python train.py --experts_per_token=2 --d_expert=96 --moe_layers=[1, 2, 3, 4, 5, 6, 7, 8, 9, 10, 11, 12] --routed_scale=1.0 --router_z_loss=0.001 --n_kv_head=3 --norm_eps=1e-05 --rope_fraction=1.0 --tie_embeddings=false --init_std_qkv=0.0276 --init_std_o=0.0276 --optimizer="soap_variant" --lr=0.00131 --train_tokens=441400000
Below are experts of layer 10 (counted from 0) of a mixture-of-experts language model. Rows are named router (the router's row for the expert), down (a neuron's output weights, with its number) and show model dimensions 64-127. Each number is 128 + 32 x the weight over its row's rms, rounded and kept within 0 to 255. Numbers have three digits each.
After each expert's rows: "comes before" lists some tokens at least twice as common just after its tokens as in all text. This comes from a sample of Wikipedia text that the model never trained on. Tokens count by the router's weight.

# expert 12
router:160171119122150110106105112130170166172110129117153128191196129165134119197136100044189089118154117166067077129130083125101169221140119116164100136138092109094101111137130112100164126082163139
down0:135154144101111172131088153115147112137167123130071133130181132099120096109115157086147071160072137243130158157119112139090173132114098168134183157175123164112106086184100109132079169084167180
down1:126100100076082099156136164134074147154095166120135138152152108151167124097074202130133124125121130126182135143099128134079096092175091105110178135160180193182109177116163045104136102140130115
down2:184142092128065155154096122111196107095080149104145131124102062086174123087121082092162161156123147144079127091140103159152128157109142092065174083122151101175209163139144137131115155105150188
down3:109121169125125132128135101132166098118097149138123167140151137128099131131137127110212141117125095100117087139154153071150130092113151076133163130132096113099110175131105147133076149135190127
down4:146122118151062141136160125106145121127094173107106050115166147101125161102142172060153130210095110137156136205115151154069116153135063094091124107143135088105147163173146158118165106114113131
down5:126082154200146160152121116119120115118154103101105139142130095130084149140167157140119149095164126130130147117106101141050123096113156135151147179094161114181150132165113095132148099184144125
down6:095120144174140147143112118163166252151180093150086136170159184074109115135151120114111111158145117077098120101183185135122130099087122159086161155089146156106131140130138079133106113121058172
down7:129112127106169213168081185155159163105096155133159155152095147148163095065127127130098084091096082161123133083147131100123072094140144160143167075171117133119122139126134144083111121114144144
down8:091163094110188144140076104136088132055150159151158158134148143153154160093119180170142094090128171117063121104159071060124151111157136149139095132076158069175108111067195138098111117078117050
down9:100099126119194114122181116113136156192137084117131110148157127169167147137089208168143059123147146121084132162128162083108137133140161146149131093174166133097143133168116046097170107157077132
down10:091132087124122120155147064082103147128095084124122073143147074072080152154081154110185117166157150112139104113176114104126140130180146085160140114140141166131161145130131149136093086169116151
down11:084174093120149126154104124152101189131128147097125132163124109147143090085160122127163109098106157156132138139156077117144120179153128147105131158158106110177094136129120136135143101114122037
down12:098111140149139178153157122104181125135159126115135058163112077106097155149114177104099143106210135108085172154107115117156187174215174128144105130111118117173153146157121134143103100086115152
down13:117132103141120067120143148104106140112117153145169140129129125158149114055137109121119163069140142111157200145103058146159076128085083100137135088176049094138117167084129130159156159115142110
down14:136113132145189089098208092145177124155156149109150141157150136131150173077105121115136129170123100083105096192100170127108124114134129171217185120219176135105100089175141088129106159098157117
down15:122186098126205106130216119153167181070096116148168113137067157151109111108108191172151082148129106081160094120128111106112120108162152180089052065077170136097072098115104100112132143078124097
down16:133082174106110125113108196112164133092144143140144131076141095116066142090122135105150161099087111128078123087098102124114185110138098090136139118133155106179096148095163092157110131107233156
down17:181164109112138092070078146162122100156121126099144170194127177136084156158104119101187137074165156174118116064144169127128154126148141090117114127156117097155077138152125156136191157147119140
down18:158149106097117090135181121165073092157141151157157081117147187146122121163156158068173053126138125146117112072071144148112147200104154141075144124181115135179218167201172061180135106143101183
down19:198169101128128124152083142133147068195124100179059087149130137122137078203099162080152126155124137129144131139121087163139124163111144158168183123121199051120168131147087144080184153140187177
down20:118123150106163134095092127091133124074184154129103116102094182147159177149176103099066185153092119150121110162053107097123101114091070130193147132158125142158166059112092128075100164089151131
down21:149092126129142100167105161086140141143196163131171151120104062156065132114170096102134152130106178151141079111148131156127179083102145147089141180103141131138117111210086142193140143069160134
down22:186143068126101116141163129103159060115131169132123112127159128142104123096099129089130159160145127124120133186098130122193123157121112160123106119126111119175138084122129117095070168159126097
down23:205140139112097136088114133128156124195131112139162147148154122130156149205086097134144134151145102157122155135062144121119152181079156143121094069109147149086185087140166124151116100128126155
down24:139126147089149114132153123106067183073135107099164076137139084114128086129174104088107140122115122111096123145149091114102186119200095103149130085179146089110110109123113164105097102163155139
down25:093208175145133162133132091100149088135140110156142080128092162115140167141190148069104106147145096071145121144095137129173106235128124136120106164133130173131131150104159030125140133117219129
down26:186115204124137109155067106126136107187045042207150146213115123099083127102171140103111155143151138075123137113154170164108166143098155109150097059144126119156097158122153113095114131125100146
comes before: "in ", "to ", "of ", "and ", "on ", "by "

# expert 17
router:090137124115154165185105086164198204185116124167091131144177169146129184149156133064154184179154082119067079201147090117161141175130101148082054111141100126090134129125075132099145104156137111
down0:127155121144141155092158167134178105105122136097128101110162150145120094095123123156091178157092140173084085118066131094134118162119118154158169078183133111151171180049167150111138168105119182
down1:123152122091111164152157102157059117139159094107113127161101110202200104156105122148154137141152154139099170148101045150111114149148119146068119159196077137122102144113132152169088075164157111
down2:101167152125169082133208129143135111140080117120097055153165161128105179163162136147098134183135081185140099110085097089110179094127109139126108096142090149146108120096099063090183109072100162
down3:087074172103086147172159111145086152097135127103132137160093155120138138131178149154150113169110161142145126142192131100116102115165093142099151130144152107159131106129130088163082127096147106
down4:131083187120117168106073115102161089200100125154087121116086127081125100177103144134155182121149122183097166126132199157154189138158071167081140090101160158171127125118115144142107133105164107
down5:136179066143126076117026149051189137125159144094147111119231102150089133079157135100125163184144098109115143133118143130122199113124122106161194137124103127129149142159083109112141204147098146
down6:146111090146128145096154113166140099118128166105142173120105160060136127169041089088132112122115140152134151111165104131103121190120170119064117100101160155166095153109121167141146124118156143
down7:081147117154090139116153139075103151096126171138104158139155115100211145110140121161101138095164116121088180137144149121105108181107096101146126156153125145078141110066137137115116145110176114
down8:100140125108122081106123147204110083104188130163092128105123128145094111123157120092090146123110130127108089132083140128115130154156143061197134117135101115104081099130154114095095161120129080
down9:135132131105179082126179169159107166075165131177121146113159163096157139125093103199144075143108129102166136181163146184198173153170120138140153086107101162113088060196118110058077122122144142
down10:170168158158143114178172078089129108140102207129121183142146191160122137154109163123111143167182128091101096118143119173121064131117122114168137137100140142109130129114086117123137117123073113
down11:111146113130087092108133131118078107130046147130098125149130103143162115131125072109144160151155137137087118121129125123127122152097119126190157085185136110073138157169122131101081128110101093
down12:115111142104149126102154170138188099111112114114108111134130131159125140138146158119142110065101127111165098148130144129177151173133125149105096165117131107167123143132169116139156141118095115
down13:068088136187103157112143145107162163142126100188159097171204091061130107118129119109130122122082123123136201123115152122093092115096131141082118095102123135122106122139141133107094118116131115
down14:154131122133133189149170180128128102144149124123124168124091072155150121120137119111161125152160097155122175102123154153137112193123189168132086096069147180082146135110127172222104146126161184
down15:143182121154103122118140102104107145127158135063097091124123171174097157085120124146151150137172126149130126144145090170075140139142136142065117131185109145092169136091140177144135095139120110
down16:156106095155139071112105110100168096116092098127132126126124112126173133102122113190081160106140105167137173139112164118058176190105102087106169150102075125121139090113150134102146188170086164
down17:107131113081150149105125148135115183136167146162107118165158107174089112114105141103120112150098062122097103125099116114138115201146182165094159128156142129171096118107120148073146134137105101
down18:149096177126094159151093096127152136116069163125193109093136143097088125104090152088117122138132142178108130128117076125094164141093180175133141111089129148087170112149077125159119098124171115
down19:110181146101175087107159115183146153162117114149117126160116106136147152151167149172108084176125079134109061181141122172120104161139106105129017096072110133158067110083167189134107141132126185
down20:084119145117164134137117106174105075149115098142132135141180095123131118137146130130156153098075096112088084103140131104145162144117194133065100118151158131173057131121138158136150147153190102
down21:159084062135093105157106130102144148136115158172111095150110125181094075160162106111088142183131109117169073141168108137146120138191102111106087134155139134104099210105108137109171104159174135
down22:131152117164142109180152176148101124115139125123136165101124087165123143122121129126096095149076099115152173159126103135158167185146197093069189139106132090109043163090104129165093164142110109
down23:126085141212110081078070175150128095100127046167136117186127089158111113176077096111123124131150131137132145143143137139112172135102094107121113141111107147142181153177101160171103120110129137
down24:160106117159108191141088139084149137133117122115140149102091081128114148134120197141109090151137100066166119114126092123087118172045145150134101160092175129134134126105120145132095150095109126
down25:097112170129101176161152150139057175057157128120109150132133166136159177164126172117186099081120171142158143107147103111161070060144110165152105143125176109109128130151177217201068163145149104
down26:149152082108128116131123118101181135098150103136113128142147140135184122116141135118077145118093100083147162125102173132083195101145097248104139157128113128203107124159118155097175118118165106
comes before: ": ", "\n", ") ", ".", ")", "=="

# expert 18
router:146187145097176139129122126186140150184129167181145075146134140133156134140103130101183148142125132141119116167174101076131155150192099125131116134155119117129053090101119165108144168051160173
down10:212112108153071159107091198165115126168157124128127124153126128158133133115101046084141115119123069149135089135091161082132133149107112111145110085102091093129168071158096077098147125100093140
down11:122141156151098184150134163103142138093152110087135136163103117136110166115164128063151128139093127145190139152081171088069191073128125114094175079128132125122114118136102113126127150093130138
down12:136121213149087081113119107154159133166143125154167187129129148116150128166068090175128120073123094138138140116144116166188150140112089135137173161107131093106104141168139170124157191179042077
down13:169072162101150105155174121141126147090122147122164138085170089046077119116139182037104113119108117076049121109104128137091134149075155123128170092151155158128134147136156155180109163192148172
down14:113134103042145094142175120110091111110189106120103190092098139147103187164192166217152118133145126124192171093106107138126131148193105122128140153101110148096160057136144121131144153138136111
down15:130143195147126094110104071120120115124131074151154151099112127116111176107130095186099126194166160123160065107107123152136090110110145179132138143135168084111154142111096115114129104174134187
down16:127120215156152159110174109147127124152135138151149078110177168096152162110119100154138154142185121066137151149184146168095131123144123123121135104075167117119146091155073187103095164174195106
down17:115128226147098116171125181160104186123100062098141168158130086107123097097138130128182154135113118180123122165125102099118135141115147182095124083146128092127160198139081150153072150097175154
down18:125191195069152107173140130111109150106169180160115132154149168080130170160101101139101102089163180105078125084134094134109133137140182146092101081162156103167149139134159164123088076129083190
down19:124146144182059079142130191113140099133152116094130111153165106106108125139122139118045112100086112126168170163084146139099160094105159140091199142101072084146113134119145232167121125139108178
down20:160126110120108087121113156163197163140125142152096179136074103108129169099133118148104154091175101118124131130130140143080102100139134163155115122123142121094085084066161149113095121107106152
down21:073134113138108103102162062114183159079177187092157113149066171142207139108094134126139135063142115132144159152111121096088181133124123155115166120131070111153153106103109083198121112171131156
down22:094210105141150128146080139121132112158141138177133108121176128148103125138160144142196101156154086090117106106146089139067168107128174131048078104129096128189044132205119119089119115101129084
down23:165090155088062197152134098111151102090164171113160150166110082161095190068085140115142041144131115075054132125150094162123104125135092140130141118127205155211180185112123101160165032089147152
down24:111136121143126163102169143118123129078127128114124130121072205194116125177165103123083121070141158089171091045116091132143084117137155126137131151142106140095190120153194168122110124157140089
down25:088132085096123121168176116100140130178126169122182151088168138085139110099157122125159158174100105170141123215122143115091204143063148116130135158146125166112082115148093123112105138120093111
down26:138149132135167120108114138077102182134159094104106190123113078183102069133123070108091139121138151159123056116116076114163132152096131121169125153144124149091134199141149136123157135173087080
down27:156144198088133147121127054179104168131054077105091202117107120074148229059130123084141141068068120143111153078102167147115182081121104149121175082106105137125140126129123121106116111149082131
down28:169133098140099135112178117162105078092161131151127133117131123107182121176104126177107080121127157135079146105123115125081197088118183155059108086142160119115121132141164124170070125227084115
down29:114163129161107142123149088123099097126170131157139132091132100119132099123108128126119176050096073184110135186128111130137087040143089098109120155089088194089123171116118146163079136186095093
down30:132149141170122152133129118123141132154111094120085104080205114138118092136194120122143092154110138172164112191136147102086235159117118112092117134121093204147067183163125129055080127113119127
down31:143151084124178130085117081088136169124119127124110130115121137142185099129028114064121103203125154162097076129146092126073132166164118179143107126116136172108109174069169152105143169091129132
down32:119129111129082174125209098105180120069113162153110166169156107121164162105157139126158128138107188071157101208142116138135112108198109141066165160145125131059060156099142164158142123141117123
down33:158121159092160102112160090097139121116139135133073162182088144115127131110142139121165085095142189160213144163105133205155154134207121117160157089152092113116170117134082145163159133155103173
down34:108113170066170088121149135139144091196137111045096120146096121143129107135093106103108113136115120125103151108204155095129086133181095105098140133169075116092081119158127115120169079123136087
down35:155103117140130160173170141108140145151158121097106174145143079169101169197109143165163115157105139118036113060103144094113100104088156149161070088116137186118133167136147153123123082094138181
down36:175125131114114179074176123124073115127141166131183136111131164156102144175143112107138106146105051125089139102086091088138125155127122092079175176129105107144121129147136115173154109086140156
comes before: "of ", ", ", ". ", "'", "ation ", "father "

# expert 10
router:150124097084185120153077133145159128133130142191135114119121129139184160137076134064111146143165059172059091123147102064102170147134113113137106150169098108128104124095150116104149155119129103
down0:106111133153144120124077079107110130122102052143169165105158196129063096124128155116118147089126121121124159133104146132121095098136113116159141170155130149109079144148158121098159111123154084
down1:102133142088102140144085102136064151126142121135167137135159108154138144118093129126105116241084165112096206148112120138082106170118149146092055083081134133134054111114119148071110111083176130
down2:093114112115138206148141110156124109090162135180121091130173159145132085104145068154162149127082092136165100151161109142096112121176171103096147094160032090110066136143142119129136089141131154
down3:098113106129106131125090128143121109150161107165113139106133154103168129139063118112113136152096170140136120179143099137175104173189108155118088136099142103149079115124128164094118230156148161
down4:101125165160096132107119082132075149134133132125074151145134116068169100152146170092109099163204137144123157147157129107185193130097080155122125067093162134127131133165145119105146093162157189
down5:154166141154117116116162094174071164145115140162150103139097116198186168118039083130117171085136120156093132117176108124193107157122149127159118188126161111129134180126104150138137137108172137
down6:126189126099147120099076149065093138192131183101132141115113105094107114119118113148157112159134156186089124117116113143150157119131166143131068158111135063098123124086100090111067094043127150
down7:104162131140139107085168139105137125120098072167085124128166134139145117113090122118149110150154116173136130149156125142126127188134123146075159147123149161117079143183159150098100086194151172
down8:103155105159104127164143133148148157106194138170139120176170151134116142103178153189146086107208128129121171041114101173081161129156125077134134145128120139117106112133107100093139081102111107
down9:152138109147134182110139113095072103170168145093169121132108067129082127094150130139187140207093156105125126183128155119132084149141189127138125049233122110093122139137145152151094094114112104
down10:137118137120055074132190120117118174171131143150079155146114138149199145139089143165125187125141095102134109144123154089088125108145097124197162134150105121152139145149132155140120135155137105
down11:111141232109081159109114131092129047108103133135115127086111126121168128120165129135106114082081182116177107109130162138133140106119161121126167136151093170167154169165127129156051179152154130
down12:203147172167116119102181172159133085137130173086124095126088134097182168160120103142135100180145165124129166139111159126169151094196103170178097179083171098124155163076114083160129157160174154
down13:195122172164134100085127164118112166127090089082128134168125128085170179121122146132159112168154108169144108109117159078126144127122174186143166110118193091113132129109105180145071151135127145
down14:126106127116133098168133089107082125092105094083185169118118112130126107132126136138131116164120204111083139112103135087101124099082148101132126113114185104118110108099143182068136138139202092
down15:076147117155126167104106141150197121115129118167077151124005127059106194160094180171104095133167103116144101066117101196170119129154096159044108125171126167122122154162131150109108032147141140
down16:117188103092115190083162133115158152118153118101173131132129111110105050156104081113196149144084119129108099088119110128150108135155126130109128152154121183067122122151159111107155116110156111
down17:140124122117112158169167123129164094134159205143081090144146093118128083134084161115111148093150094088151136175125145078134049134139155123183099168141121127111120152130147135103091163138232144
down18:084160163163120156145124130098132127104138156186176139038115103104126098127134137066168126088129166109121074106087096175132139112155125121131140124126169143138119104121183112080138135156127173
down19:117176126085114164140118135109101139068158168120162107113108180133156134142113143132124133140158135131113075059143144110129138078130127143121052142062166154128080095171150109123139142153109100
down20:121135175099144096130129108146125135152121152116183136176126102185142117176081171148150132180146191119157066135157110074160172126063065140135054152076190114115197153095122152145106079141078115
down21:082160128181156114138120137098086136091047101106113123130147080121137125106185111187151114062135126199118112061175100138115149173132143110115115171159103123131142175100119169213083128191095159
down22:145160124098118172150145140113161099088099086128171111149154132125187190115183144067117088079119137135163146109093105093091070170140164164180144151154187108095115115101148145085120132182099121
down23:149114131148132122121151120150121148086043144137112135111048092091169164127073179198118113087105119148137137133109161138156214160106173159148078170098148121147182108072073181137085153151178166
down24:130108132200087181127055142124168115106182127135155144069144067167136173126113160091098131098134174123082105115149124126087107112142128158071145171107166131142143127157145166106109156098111136
down25:093110119162119224168098098094096115109082117078138105093139103131100087083161094160114119075132155157135155091080160113115164144123109064087110099143137130131100068125113111160136125148164146
down26:137088074121150129131107119161061133110108136114164113080131116169122156128110167145140203104105126141103122160093144102145139174150149114154157111193174149101142168100130128187126135125116086
comes before: ", ", ". ", "a", "'", "i ", "o "

# expert 5
router:116127057063192108156099135130142132124110192148136108106185159147115103182079114066153130134133095143079093116130098112127193144110097159185104107153092112132096115118044147106172120109161116
down0:171158128112189103207135105109086126071142117145149195052161150044138151111186153155137076113155115101145124164100193168128108112127112159127087126139146103123080133125096161102121096157111083
down1:136148160079113172077108156121098078128135087147154171121128156119135169100127139074138107153139102132092140113135118227145114147113157187107195163090137165135119132076116128102151109126112157
down2:145139149140108127113118124106114166185132102075046194162116142115152091116113130112168154151142193187159150186094133088154110159189154123141144148148104161110080140150113100138153152164092147
down3:149095150194113131207124171067201139127139106105132131114079135040186067144098074068122121082151137144114183085157163161111132095163134152189145099072109139156182149129145146202115151094123144
down4:106056150189168149125071166163093083075159138162132116071159091102108126063161144109145181145116112104133096167092231124173140136078169143091098138110101121108146158131124127122103147099184163
down5:141078132091136107201105146158142160182075106138128130122155111129194116105165111177059088121101137171141051123154142131125114127152118115109146138128127095128149132145156152165190091151153107
down6:155140089127141148123121140114079150158120090086118118166107066083079076110100049102080170128095168145143139092110077151152139116094191096134143151163173160099143119140123140092138133128116187
down7:164085106097151150113145154110113126117183048141098084157133092107121117131115124156091103138097158105156082109151083145132140149100098151080103098108195078113123111158156101129107069184040117
down8:120073073115150149166105116142152142113143121152117135068107166143164116106132135117131095198177189070159123131161162130154149180152100121146169094123166066140101141193150104138102084122090131
down9:127123160129093115136085117121100114075138117113136128113165185102174145157134141103139124141161149077153087079142151170101114167090176147111158187154134108117190142142122121150141037147115160
down10:110115146142078131068170167144062165057145121083105191145141188133139090093138120139108090161117137128073127134112074156100112126118098146107102122103126129128152087180131072133089125121110114
down11:143106086150088096099108163141112104117113122147056190188054084136075137120083119092142149086126113144067122132114139165203155115117163195130162164177117130169075129065118137101107136106150083
down12:132122128072105133130163115112121088141176139107185143055077169128096141081065151088099186151056050164239107121130134108103103078163128127145165116187123083092161120089137136180109142155141079
down13:114110177159167100122142145092139100128137128035137128117161101113127097143075147166125102161097159103109073096099129105106100130088155191114120068136159148164135145132132102138150100149153095
down14:091137139125116122093111135113122119122091142080078125167090097115136163133210153140134087164184140169144160092126151132104076161116062090113069152073149089140099144185116152108116117168158183
down15:139122158134097183102152063105134131147130187137064128134115093123167136139057106179100140123116192161090102130169108112179186144170148088152129110103102143129178122110125137131158107118146137
down16:120123163143038091140164148080114144103085115210190058114079133116112108111139111088140102065166092134163165143051179077119080191129099142130136122107131098067121119082098135112200153147146126
down17:113109130194132115144158159165116140083129108183129154132074113158116124111113119158053127116155066093148152172111155153138086159141133126180160173121090179100071121194121165104094174136083173
down18:085132132153129172167132149134206126109155180128121071139120125055100152137111147123176136090163090142106132114127155191140165107123093124168144097158150106109140034100079119078121069124128186
down19:159143063121113181122098141117099126123138182157134141122125100140157130181171104086176125085139098154090098093108095091176164141128117150104175114103074110114158086141107173139169115101156129
down20:111122114088117137141171163088127161142060159150194157102128149170119118137116151176141124156205186144105131075145146102079119064136109164134175130115135152110150144125180186139114084144141113
down21:062148138138151149099131167094152154176094165130135165135100164082192127132200105118138159138174139099139129091121141144210100083067098079117143164115121086132150143117120128164158144130108131
down22:128115136140127110105126132109171131184095153084087097137150120156154100136095133108141185117119106124147126186137046110108126132178118107157162121117068036113145130108139136108145133090091077
down23:156167079113093160145164108172129166111092104180125123159143127068120093161174136161143165121058141137116110130123061139127109189131087152133087158116138107109162170130099154123125084151084111
down24:067151103073153120136166141112138097127133133114123120109195160102104111194099192127072171135106131055206142168106096153131129130124138191137144050117162116166100144149127102146151155104139096
down25:117175092222149129152180097149104113102112081134156112106075071058118165156134115118116155162105107171100120140141161100188187126125097131098130114140152146103152117127135146087123168067166116
down26:100091116131104133131144115121072127115141123099134165162101148108119118122093095169177122166104099120157127155120152069143145131144109144122120137131146148135107162156063155143080170133135093
comes before: "\n\n", "s ", "\n", "The ", "- ", "In "

# expert 13
router:168134102088143168155098087120174180174081143129122131210157153144139104160076119073213145146109152187093086112189032114132165153183101157119055137107113085097106133159149112140215143135115123
down0:149126068116114156095141084123102135103113127137139120112118122132172144132073145102117163126154108122161141176170066149145137137199158084121065108079164098165140138194141079136078139119185123
down1:183121109139115098162099118057213085116187120129130099081077081113105081094072155140089116088119106131136108136134151135123135136126203153119131125129081140112134063103140119195141158114104039
down2:177082162104130134129081152088124119091154137206125145124123134152115123116103152108115024087142113160086120121018172061186137157071103167145143153111146047155120117120175133123134120067150124
down3:143098198051135098135096081141112139051157078142098151118059120134108136169125135160184142133111084106153117124173076132059132150197128060071124139129167126031114116134159165125107128104177184
down4:160115114116156135131159171137097075130095154130159158132062052167104072083124104166158101138114146134094083120139098121098118205172123132242124166127119156129145067173159151122143141083136071
down5:145135080156128078141171151155157149178171116090124090103100111162110117144109090133114142099133120130093136119086174164151156068090161096090119132163175116129131128126148130096162193161181061
down6:152142116093185148176070144133148090174142178139095138121160124110144164058141124117054147146164140188116181139103172130112158115091101125134091173131018143089145185139207113118075104128134142
down7:058161144170152132139180125119122144153097159169151131083124171107115050108121091132156103087109100084156139114185138163099151143127081088147151055146054089175143118100171109167172095146091092
down8:194147113154095136126088093053178131157158086164142122099134149169131210116140123102106143212084094103165095137158118116140087127143182096085123101077127094133197076119135149128138096211115132
down9:094087123165138155183124135100123107085142130134152133113148038146165105156084187155103172112148138074150169150131092164070128130155112085130045116096164125175136132163079136215139144163158125
down10:130165164129100160131151215098143036183112124140067173158159127125160125138151135112109083140133117104165130101071110095084117166123129079071180112142157079144181141168163192125127091138144136
down11:100093163145136103131120177132111178087140123111177123084101103142126180060100178109130102055098180146125129072091074126112141115161100138074112173114159180216120066118109176159155130124098156
down12:129105121163127196151118095134103123087164121160069126105134176118105127087130135144095170163094140064128132144102130137136122116116103056145130129119094124126098175147128134150109138109153144
down13:104183141110185127132163123141114148138051127106158103146192112138195111149102093153122096090182100121088095125095139141103175091098169140070106135168143129137140082131175109186167142107096146
down14:199131167115144115143098090178142101154101147136095149103161137136067168096137126146146102098087072082111110078187102098129130106162135128157120079134059154144133149176135172161139118153127113
down15:129100122169119184144141123111122141117157109090152126142121148106140077120151118111111123098105071192143125095087169146155198097149180131121082130104175147096134124163184168118175114144147118
down16:110097136110143156123192177148130088132142160129131051050178144145112168120150108140103144131134146110241146139149108156097152131122108064076167107153133126160082065105122060108178138200177087
down17:134135120125116169130113117131103081119078133109159105138146123159142101106114116077160125140130135139122123115048117114126146111136130127118154130126150107194146178115169087145156115174096163
down18:111203171142135131179164146132158114139146137155090142113099129197094155106134133115140127044141124156115145080079144151167137120064131122140162146130161116157127106094203146165145092111205097
down19:126140151113150124119099164123115156105110113158119072143142065100137101078059133128109121127109123131140095143132147132116106060152102110074147139080147135069146210159162161154146098178099196
down20:114118137072161153136116155130178132112143153206128157081155182070166109084122105164124122082126135142126132130095171065126073200148056106098133110084115215106134172160167211094127144103188138
down21:204160176119069144172112076128178163178123069110117127171115150108111154153201088156100085160151151109130134167164075157144080108189133090087124120172041209090165042165069093108142084126137065
down22:103087120152107153092172108142109153155130176120050195151101127077130114117152125157135095132131152105126089153137122088105168115194145115115129144068139072117076131160146067130125087168108080
down23:154105098131084090114150184157143113114144124071172134123113051141115080110124119082180106099180155107138140074137123159154137172108159110120122138091151108163113123050110129160133140094175167
down24:103054157143183153112109130155134136088121134176139163174117131112141119128121090144156135123073113108069140142139141099120156147107134106146154141086078125125084165154150140124113081080058178
down25:108191208111116152122143078154124147175136119098088160079128165160082132128072149169155097135149151094210149105077103143134117134146094152085140111113154149099137105103097135111128111127161058
down26:097098146185148144072127063107072132117093185102148146117058149178111092149176186135121125145141121134145069155105120136149133096128162126184181110106114129099157152076097164133112133110124140
comes before: "the ", "in ", "to ", "a ", "as ", " "

# expert 14
router:143114116071129123130112132173136153171111129190137123170161142140147142207120114070206100127148106116099114153163089070120146151187122160144146181152104129136062115117130147100132179096130092
down0:172115182149084175113138108138086130175073110126115198167146098088061152131096117130160134142095116125119141147139136121136148136062179085121152113155098143097121120111148190088136118202124179
down1:107155143135127179051120109152065133111101128144131115141118157115138112145089120148154074124086152103087161106210142177095120142163115143156127114150131124166112132124116094160058176123131146
down2:114134120137160075147100175097103115123081106114107208157160116161119070120203157152075156072137134130149133101106130121136128149158129114084163157132146088150169167141128168121122170066183141
down3:134105156140184146112104144116152065167173149095134152110107165128117102127147172141143192119131147143080168119162073160133173162098128111122147115069133150108070125184142105158169154192128096
down4:150091088084140145164131173099091164105120115161079138112145207104168102119128101149132128121138137099157141128108083134185036105121123148167109148130075133086177128092094151154121107113163113
down5:054075116145161123165142117115109145113124085164168110149107094112152137115115147143056188139111126094140150137120172131116109099068134055152137104090141135174098133131143132137100159090198098
down6:114108149210140160170129124102150172080183182103146093093152098155113146117104071120142183084126121127103132047117128157103198153104139082124152087099141152175141123183141101137106091124097114
down7:123134112127082127154128194128164102132134112092110101122137116143106167136060176094116183177147129138201143153145173073114130172199074120102133185138123134140143105098121119140137140136137068
down8:088119154084173085084130129127117138048130126099126180110113114155077056089115088109149090137115099151162141093146134114119134118144072114155159098069138079070094098114165120097154112135156108
down9:150140113107087171181152174060140092160155109088117158095152181122108092093125128111113141079150119192106134124129123102129082122098116080062105116135095150125163155125181102125152072138195109
down10:167123165128147096133162129118098142123107155106110149144114111163121069140130172140116127128093193154137216153124133141153116123113056148142134163221135098187183109125077119097153120092146163
down11:083092094149064138120121117145167142092123096115152177108064141116098172151110146144138123135140139124144068124104087159113074155106089128131099159066093147164160117102148127143165088114102046
down12:099077136155162095084130102108090156164165072146112184175146102111139163170078143150197155129134154113175153123144114198107121089112111118120159127079113220146140110110145151105109068123145130
down13:124065107094159197157144130124121085083113115146084091150131121107115112093086083136109120155172136111196180148115105117099111149175093160161148112150110114081160084088112082085152173217151116
down14:175147096151107153104151119119122201125126150134086117122178169165155087130107141165130086107176134152142155140126121113071061180154083109076148130200125084162112158117131070142211123130145079
down15:113087104101104117157188129121106185094142117126091137112212135084147127132076148107123126096127176103164087134153131143160097172134107141062124098101124136117040149163104056118134141119161072
down16:097110160109100125083174130134156118179104165196114069135156117119179115162178157115127129196164099135115117151138111066126135144107125107135173172163152125121179084087114060145162156146096147
down17:136084133148123101142118143133130159097134123101100170182122126138117161101138113091121136142096140136134149131206072121085149097064154084109118158130118134121081140159057154146057101105100169
down18:097125135154111112087139121143075114137178075093098102148116119140136141116180206109109154124078140139134142132143168112166122154117174098119142075076133142073158191118095120100178123107110189
down19:139127120092131088129121132143075116174149166145151156092172123148144170150039187132159119185115113102202180193123123119158068159171115147134164190167089152105094160101140154122128154128071124
down20:147161146150136087175106162098182133118139148096105134165153120130110138103118095162153153128144109186225159128067089119135107133123071089055140111105091133146102157135139102040164065104126106
down21:160107147081105128148121090115084161129156127194137092073106172131121132084118099152103112167158143099140117103126138140124099162118105119113132153141127125099090135088166162103163151189147093
down22:140192158126093124147129150159104152111093128131156110125165146150117114145088185108188180128160092117165078085111121126136141181151083139091123122106156157120150110142125135108065115150175093
down23:146075125166073123190098174089137162142154123105181165079141149156189184147133138084079114077107108087081175107139148095150126147107131159118143098032148126178116122109127231149148081150040109
down24:159138123141129089113154112177149108135103149159123143097072138180112167178168131124078050069114129117118152157115101124176080171107075073181110123140155102105105101093184118119153118109153103
down25:165160175143159066142128118073166115124155106106125109134144149090104152088175025170148099118133152138137070064086116121130128141132143130136100140112124124121139075089134043143090134173148134
down26:153150127130103151107071128135167192154188154116139119101184142128099106140203102054082109111105151156119135145108166037106128158112131118122178119169168074121090138182122167121134094126069112
comes before: "| ", "(", "and ", "in ", "– ", "was "